From a checkpoint of a small mixture-of-experts model trained on Wikipedia: 11 layers, width 128.
Below are experts of layer 2 (counted from 0) of a mixture-of-experts language model. Rows are named router (the router's row for the expert), up (a neuron's input weights, with its number) and show model dimensions 0-127. Each number is 500 + 25 x the weight over its row's rms, rounded and kept within 0 to 999. Numbers have three digits each.
After each expert's rows: "gets" lists some tokens that make up at least twice as much of what it gets as of all text. This comes from a sample of Wikipedia text that the model never trained on. Tokens count by the router's weight.

# expert 0
router:533504503557508479492460521483482519470525459526542474473491534461491501480525499510490506484513505486504494483502438499499519474424484517514527539488482508479485495507500444466471481495502557479514498529499528484484509497429471509465478502469482505526506492491455492520532522489480523484498504484434494525514502503517542485518537528486536480507496469505490497492488513518540480498545
up0:486464472489528512499524507470476478472500535493524546494499459508487496484557525528534468534464551497497505463509500478530524515560498467505522486549487474477501485463490479498497506502528531493499500497471490508506485472496507486514507473507507495491490487508518475531466487463539497548459531516538520469491544446453501541512489502478486502463524515499501441513494532534464468522506
gets: "=", "\n", "==", "|", " his", " The"

# expert 59
router:504489503518530481516495504453506500466556509481471504533449485490514456485472494516496531500553509491497504510446466500509452541497507506472539502459447502503471489474504504460492507486485520499515519494525480511536457517520452519536523557512508472508530487518509530510512491465542455483513494492513456518469498488489536474518518503505468484513502525492463501518466467514536490496549
up0:512468506483512534506527493512517461491489509558510541576486517529510486445525485478500486497511530499536506458477469510503479497505502434499515511496552478498513529485549489516481495466503489525519474505495498499502533508461522455497539509526497501474502490521514469489519518493518468439503523549493504461489522496508496482497479493531476524539498504464516455462489545487526473535513
gets: "s", "en", " such", "n", " part", " and"

# expert 21
router:500541521514471526462515521532485493500474524452520491506511477469494509504509486522527494500512479517496509452502474480534526511513474532521484505491483515488481488537533459500519477528503472505487496510529553498452532478549509477459496463540463481480525506488480508503457496455502530504529502470499481505521544489487483523508500477517509447469445504521490511498536549459529438529495
up0:487471513491463478511525499503510486543507483511532500493533513542473497487525470504510464430450480483497556499533546486493521498501505528505534495463564505477475488473539510522540518493498510480501512462482502490501548539521517488496520502484503466495470537481502505484499472573465474507475476497525534488526448494514503490487494543459492496548513467476481494493513479515477498489512
gets: " |", "\n", ":", "ate", "|", "-"

# expert 55
router:507537483535494487492492483493490488500561474472464495503515537520520485527463510458462492567500517472541480520494505503511512512474450533500511503489534507495498534497494478447490486537541490472498490510468521521441507481471479551505463483481498491498460482495494487513508548488480525471489503515503514555523482539469460486478475518482500531481485494493491509445474501453475497489472
up0:472476493469537531525461456486499529477513505451484489498490489488494502446497505496508512508514491458554508493453478480505484516471496499503522498466397504496462495517522533503460511497516479513539521522521518521495506452504515479512519546539542503526508517504546491433521509496512492509477510473520512487473515525469483524498540508527511518485512519490475507504525492494512516550527
gets: " ", " 1", " 0", " 2", " 3", " 4"

# expert 22
router:542501527512469465486510488487507488488503460531499484488473525494512490504479468534520528529425514477465463507523479469517503523476499511480477517535554498497557523513500487489477508489496525463479510483476491542480513534524560493521537531471477498461507496537519473545469534487490520478526474493499525549516480479516512451535515511510494531485539514512468527497524513480497521508464
up0:482465502497484466513484500553511572503463459509501485508503490539474477472503507491452503532499469502494513493496480500474515513534504538489521521481517587476521475503490444508475513527497505537495498545488500482449526526529491531514502450497469502527525497468511483500469500518491498546538513526494462515462475492510495495512518479469520502528502486492485514537532480556500466502504
gets: " of", "ar", " C", "C", "or", " P"

# expert 30
router:520502517515497493529485476445494499480492440528497514446503495502496497456491507521485493448480533456509503511521508527547478512501500494547490529529537446491537545503491511469517516481498493469512544530521508517485499438440485497485496474488513546502464484528471477527535506514514505510464506517523531499510481454538490503477487505489483479485478512495540464497486502527520520528542
up0:458492513480524542491501440479506486490492508505476524514442515522469537501500486499458496486530491487524508511504496518509480469503531486562540558504514491529524538515494490477465556518512471480543484528473478499522499469498519515462480495506553524513502503481458483499549479495515488452536525491475522471502492454509508514477484518521506545512512507483498478503538492506515464501555
gets: " S", " F", " A", " C", " T", " E"

# expert 39
router:515550510510482461489506502479488494492526508508496527493488498548532489507474504478455487490480526506538525459492522468510492483532499545451507484530496475466484491475500475529504491497513521574500468523527510528482504525524452519509532479529504510484455483443498524484515510483566479504504538524511498513525500522516518487471454482490505487509541465494525521455493497461481525479445
up0:455477537521493498482511497486496473543480515474548524486450499504547512528476524513488465477526520525567490472462569497462526493455498508476493506489457491471498485538510475505536485531498500554573502518479511462517536486485472490506472480500507475512496491466522478482536497481512500509498519509513516499483521478513516554490508472447496478495463485498496502503478514497511524525494
gets: " ", " |", " 19", "2", " 2", " 1"

# expert 10
router:515503488500503516490460470523480481509498517460495498512480505512512493526463507501458522574519517531509471461488456506561496533475477475485476497540505542514536521508472484477507471523502518469484498523512507516485545448506464504493460512503532489474493500465473509496530546492545494547549488500460493524514483506506460508505458468515534511481536460537488488492517490460477497510501
up0:476495463469511515509497493494480494473498540507500510532462492533475536489498517533489447520526498450513524511468498509509482477489479534507501510487466519463503490541506461489507519471522526499501519531516501524506533517543462502495442525498520499521528549505495484518495515498480434483510474521454517471490495534472500512523486560521521448572508487472476465507487520510535511520516
gets: "|", " 0", " 1", " |", " 2", " 3"

# expert 48
router:482508483501531527496507516513517486485502453462470496474501467509490523508475512506499474499502488484514526528535531486523512497512501492537520501501500506536525524535480524492549491471500456451475541555485486490495466524465485468467450453505524541519507532533501490461472530491518510486496550487546542487495522491450503501487491556509522509544490508464509485505515476521499468547538
up0:508489507538536476513477500495503494504463506532543488519491489495525510508490515522524454504492487455529541487482523541533482509534482470458512517503464501511485495504496504492525498466442493449503466516546481503499507496515478495492474538506479517530520498514465463573526545439473546491510459498455505502497478462522539497506501516451516459508472515487480518498492473465497491503477
gets: " ", " in", " re", " a", " for", " on"

# expert 3
router:494502470512485562499524485505501559464502547507483498492507513530500494503482468502499536569513512491440505543467468500451498516498486441515538503472527488503526503518488508511504523480482511487524531518491507504546518457490457513494533461487497452503534518518503504523478478537493463486510485497465435487518506496440475512477492481529474519499491493497503488514483475475476517464493
up0:454479481532536463528503508509490520515504508503511525530525472471454515492489510482523500525428450457461497511520480511481519512492506501539467532525477517510497471492542514445533506476476477481513497534495500527480514541500486524490460494498478499513535494520512507504522510516497536505506488489497495494501458475502474555540534516490490482519500469520510483555536461481508455552541
gets: "et", "y", "il", "n", "der", "or"

# expert 31
router:512530513453531530501532477517504522496470530506515509518467474514528510505472470498512483495509484488481552457519473552479470536532496463509496476463518480475492519475530473507489504482494467519490514515516510521524523500540514486494503502476463502476539486545498488519460453485515446475515491492484490459471551507477511470497524522524452502578494520501478451515490506491517454509504
up0:474501488479500460492507474503498537517515507478553568526496481510491560478467504516484468553485488536505506517468479510538487500525510483538510499493521482477530485494529460490522492506509494516495470472482489466505522470549428492449506515480503485506527514508547490539516462439510469538504518498502522492502516509527500505506480531499469497542458479494466473509529490511524475475514
gets: "s", "ed", "ity", "it", "c", "d"

# expert 19
router:501519507518511551489499414518502513513501493492498485480470471517487511537483535512494511450504507488512487488483488534529477562517488488518480523491523490519497488463498525528520535501492508520504533484492508513481456494476498496491523527518539516509481498560516450499522480507500494463484532472529516487454501525439509472479502503518472574520467532500514519489538555508529508495482
up0:477479494547504520505534487532515496516485455464507477518518539520499534481523496533533535503438523446495500525524487511504511522471489476588482475447546456509501504504490504483460485490493470500539504553517508497518512462447453474493515475550501502476498509507463492461482505529484499504531507528471499478507490453507511520508482488482501514513513482510481493500474533496481513499507
gets: "s", "ly", " a", "d", "a", "o"

# expert 11
router:500545486485527512474436508487455469504474513471474500529508467484522506526513496474444539528519509476485481497504489524488499500499531482507493474461445528468522498509527533506516508505520474462492475549520475485485475466493517512487463503502486493514497511518483474519528466490509518464463493551513526540466460528451517500524469544505519505480522471490522521460550537475489479498491
up0:493500511492506512514508495515535510508503482505540507491473519497515500509542465493514486487517512498535546484449526506486517501516514506480474526471511471482497498473431525497486506539480513518540474478482479483492520456474536577463569501510520476524487460531531521505485484462457453519488527458527532476487490523532521522516495490485484524488516505469475478497456485510483527454488
gets: " ", " the", " a", " in", " re", " con"

# expert 63
router:513514507514495480513488417468464474479511434550501524458500502484529483478503524458495506513515510466515487505524486480532489510467484515500478519522485466492538521553516505504484479501531538483522525554465476495505538469468485524452460483519528515512496500497472471488552517515511480509487483536510506525514476508536493481453506530477501470493493475498518475458516515509504515524539
up0:509507458463503486519532481485466539492498517515474503485498510517495503454503485482500511521512514566465499518514512495488516459489492484508532534530455566542534464527513495478511518496487491538506496530484496536447508503480492459486484455529489449501496509506528511464533505513528491509505520473531531473514469570471480518498490474501465508537503503522475452502543474488511530499511
gets: " S", " T", " C", " P", " K", " E"

# expert 24
router:493514496490522515471539491469499529469512496520500498484449508532517470535440498461479498553497525481541484496499520503472505511526487517495482507502521513517495515511480504502526428493452516536484521480452452508486490497499448550491520482444503543519465484448524509491518515490516509482522507521525511527531491489517483514472479552476488534507493468548480526496481513507538495484522
up0:489492555476534517535547505500489480507488479455514534529489515485488511519534438520493520488466536417535508473482518520521466504511474496491481517471532488439562511494506484530511500469523501501538533515499494493488486488523493507502487498498523487494498541507488502480486519479480528492510501487531491484468568517516522518470489510502469527558493480492491500456495548501486461493496
gets: "-", " |", " ", "|", "–", " ("

# expert 47
router:473509507535514470488507498485494534490557524494519481487508475489509507500475519499486527501469529499505469531467507456518452458453502483474482508524514469512501484535508497532463494521453519548505521539473493497473509472486454489496508478547521557457478517513466508460528512500510497507477488517490512527536466502463499462466445507518470546471533490514497497489530522489487549511512
up0:538482528496527548466479484511533499487481490506514490461494520523546507495466481524491502481541496480491565484497483541489498516503535451533518461504502496505491553468432559477534516511467484500497441494528483486496479508483522519501495502513534485501479481485497538545515500487530512466484513448552484491506514506487489495515519478491470470454479511496491463512515513495476533532502
gets: " 19", ".", " 18", " 1", ")", " 2"

# expert 40
router:469475529504534492501474526500524498527481492470534467539528505495491528525515501503500464473501483486528525437528540483487524467517547493476528483499438538518489471470467500527505501511465513478467466509489512440496468562508520479508464445500505519474523514502508515472511510510494479492482522521559482512471540519497487489518531525495472492517484492451499499502544461490485501504498
up0:511482502490459516491475508520527540495509545524549527568482483498504507535471494518487457485523473489467439550484521508558496506506493514487480505489515477506500532503465487459514486510503520526497496523513490491491482524504484522486498521474510482562512502487486479523493530477491522493485462481416497494538474544470535510528521477474539490468517484505507476521485468517547514495492
gets: "\n", " that", " and", ",", " |", ")"

# expert 28
router:501526508462534497472511473499514481533500496510501464515511508512504516512451464513514527526453514528440480510484482483518447513530485483455475491551527532501479483451517511536480465497515499500498519462483437530522495517529518553568518560499476457499530499499500486479509518499491504532496519526467490489507497500513524504496469491468490531494524502476511530512464517492511467505459
up0:504482524515501492486512498509492510554470503466536505532515496489457515473493513555496479483477527506511490484521474468468514529515504508492482539478533476506513490501518499510549475523482446473526487552487466462473513453494510508470538494544485511543516519500531516511524513509479519453520521493543522457541482494505528487484466486478469474530454524484540524485503479453459530498502
gets: "a", "o", "at", "u", "b", "ta"

# expert 46
router:482465478492490547494502526534484509505471537506512497499495510513517495492530457526528489472516534543528488451470522555480487512482491476459523494506485531516474501470502532510477488488499511522512450427497477545523530524512516479527554488456522472504507498489513529463511495530543443484516527477510493520489564527507515498494484480518499510506477536491518491505502521523524486484451
up0:460495474519498489519488499466541481520534497542510465493455501514505513490523505471505457513470482474514521482478472518498487501482494495518510502490493547536518486512517510534516519453470495500514522505555501455510498483489462519462502571494528490472519497517528579510516493496535464491529517489526494504498497554537490498486497465475435497526529501481514452471469516485508522520477
gets: "ed", "ing", "y", "al", "s", "e"

# expert 9
router:545501467494483495491538501494497480521488514478477485516514452503531503518481472503507530501480465457530515535516533494543467479503457513492462504492498475534532551488540530478489528509530450441488493490486492520500489473497518513492485511475485506474491522488499514537488527491506463542464487519514481519487426506520465537487546520504530481470455533501497495510454490495461506540511
up0:483476531533524488515547516471465518514517497494553556518506474491483501456517476503447487499455461488498547443501491425497490504464515489535550511470535515525473503496529534508504492491455498493484468520450473506497481476477537488490532487542494493516503533513503478510474500506461496491494555517504505498529536525483507517484521485458504497464503503500508476488517483531485484516496
gets: " f", " st", " F", " g", "f", " b"

# expert 62
router:516511507481491519482480479508509502489524480496481523481485494497504509523488497566537522503501538574497457469473527484504452439530495504503522505485507477496480492473542447481498516520525490540483501490481470531491502497534531473525525524514512455476480479523521507465497501492467483514526527493476530510470498524482511487549516521494531482467535489489527540488483566503511510490434
up0:507473518555506531504488452491467533482536546490535508514491486516471500506490483508519493464504503507509504498428481460449516467474496489504546507478508484484487499507497482431507541504502537562516477533554485491480498503545496501451501514525449514555498498502510499467526479497510509492495550504514508484506502467522502513484509506446520471501456487505494471473505506520488520493524
gets: "li", "or", "ta", "w", "t", "ist"

# expert 6
router:518492525463512486496564520513510484480517498531482530465486484500483526525519435531482483517514517544496492528481493489510458513507491494495436533511528468513474531505484481500526488493496475514537517513493494514505488479505463482487536510503526456465474493503501509478505522512541537520504508472487478481510498462506557525419473494516521543541518517499497498504470507516490433472530
up0:491499452519528502487492459514515465492530465522512493528493524510492477480506568480448483470508554492533545511479492487495517513517481490510510465479451496478503510511446508461525515511478511483517459498515511484482517524481503484463474479495505494484535523493515479544563520497509482535491521492536517485512478480505448545571521527498490523487489519472466454505479486498492501489471
gets: "y", "er", "age", "re", "ies", "ian"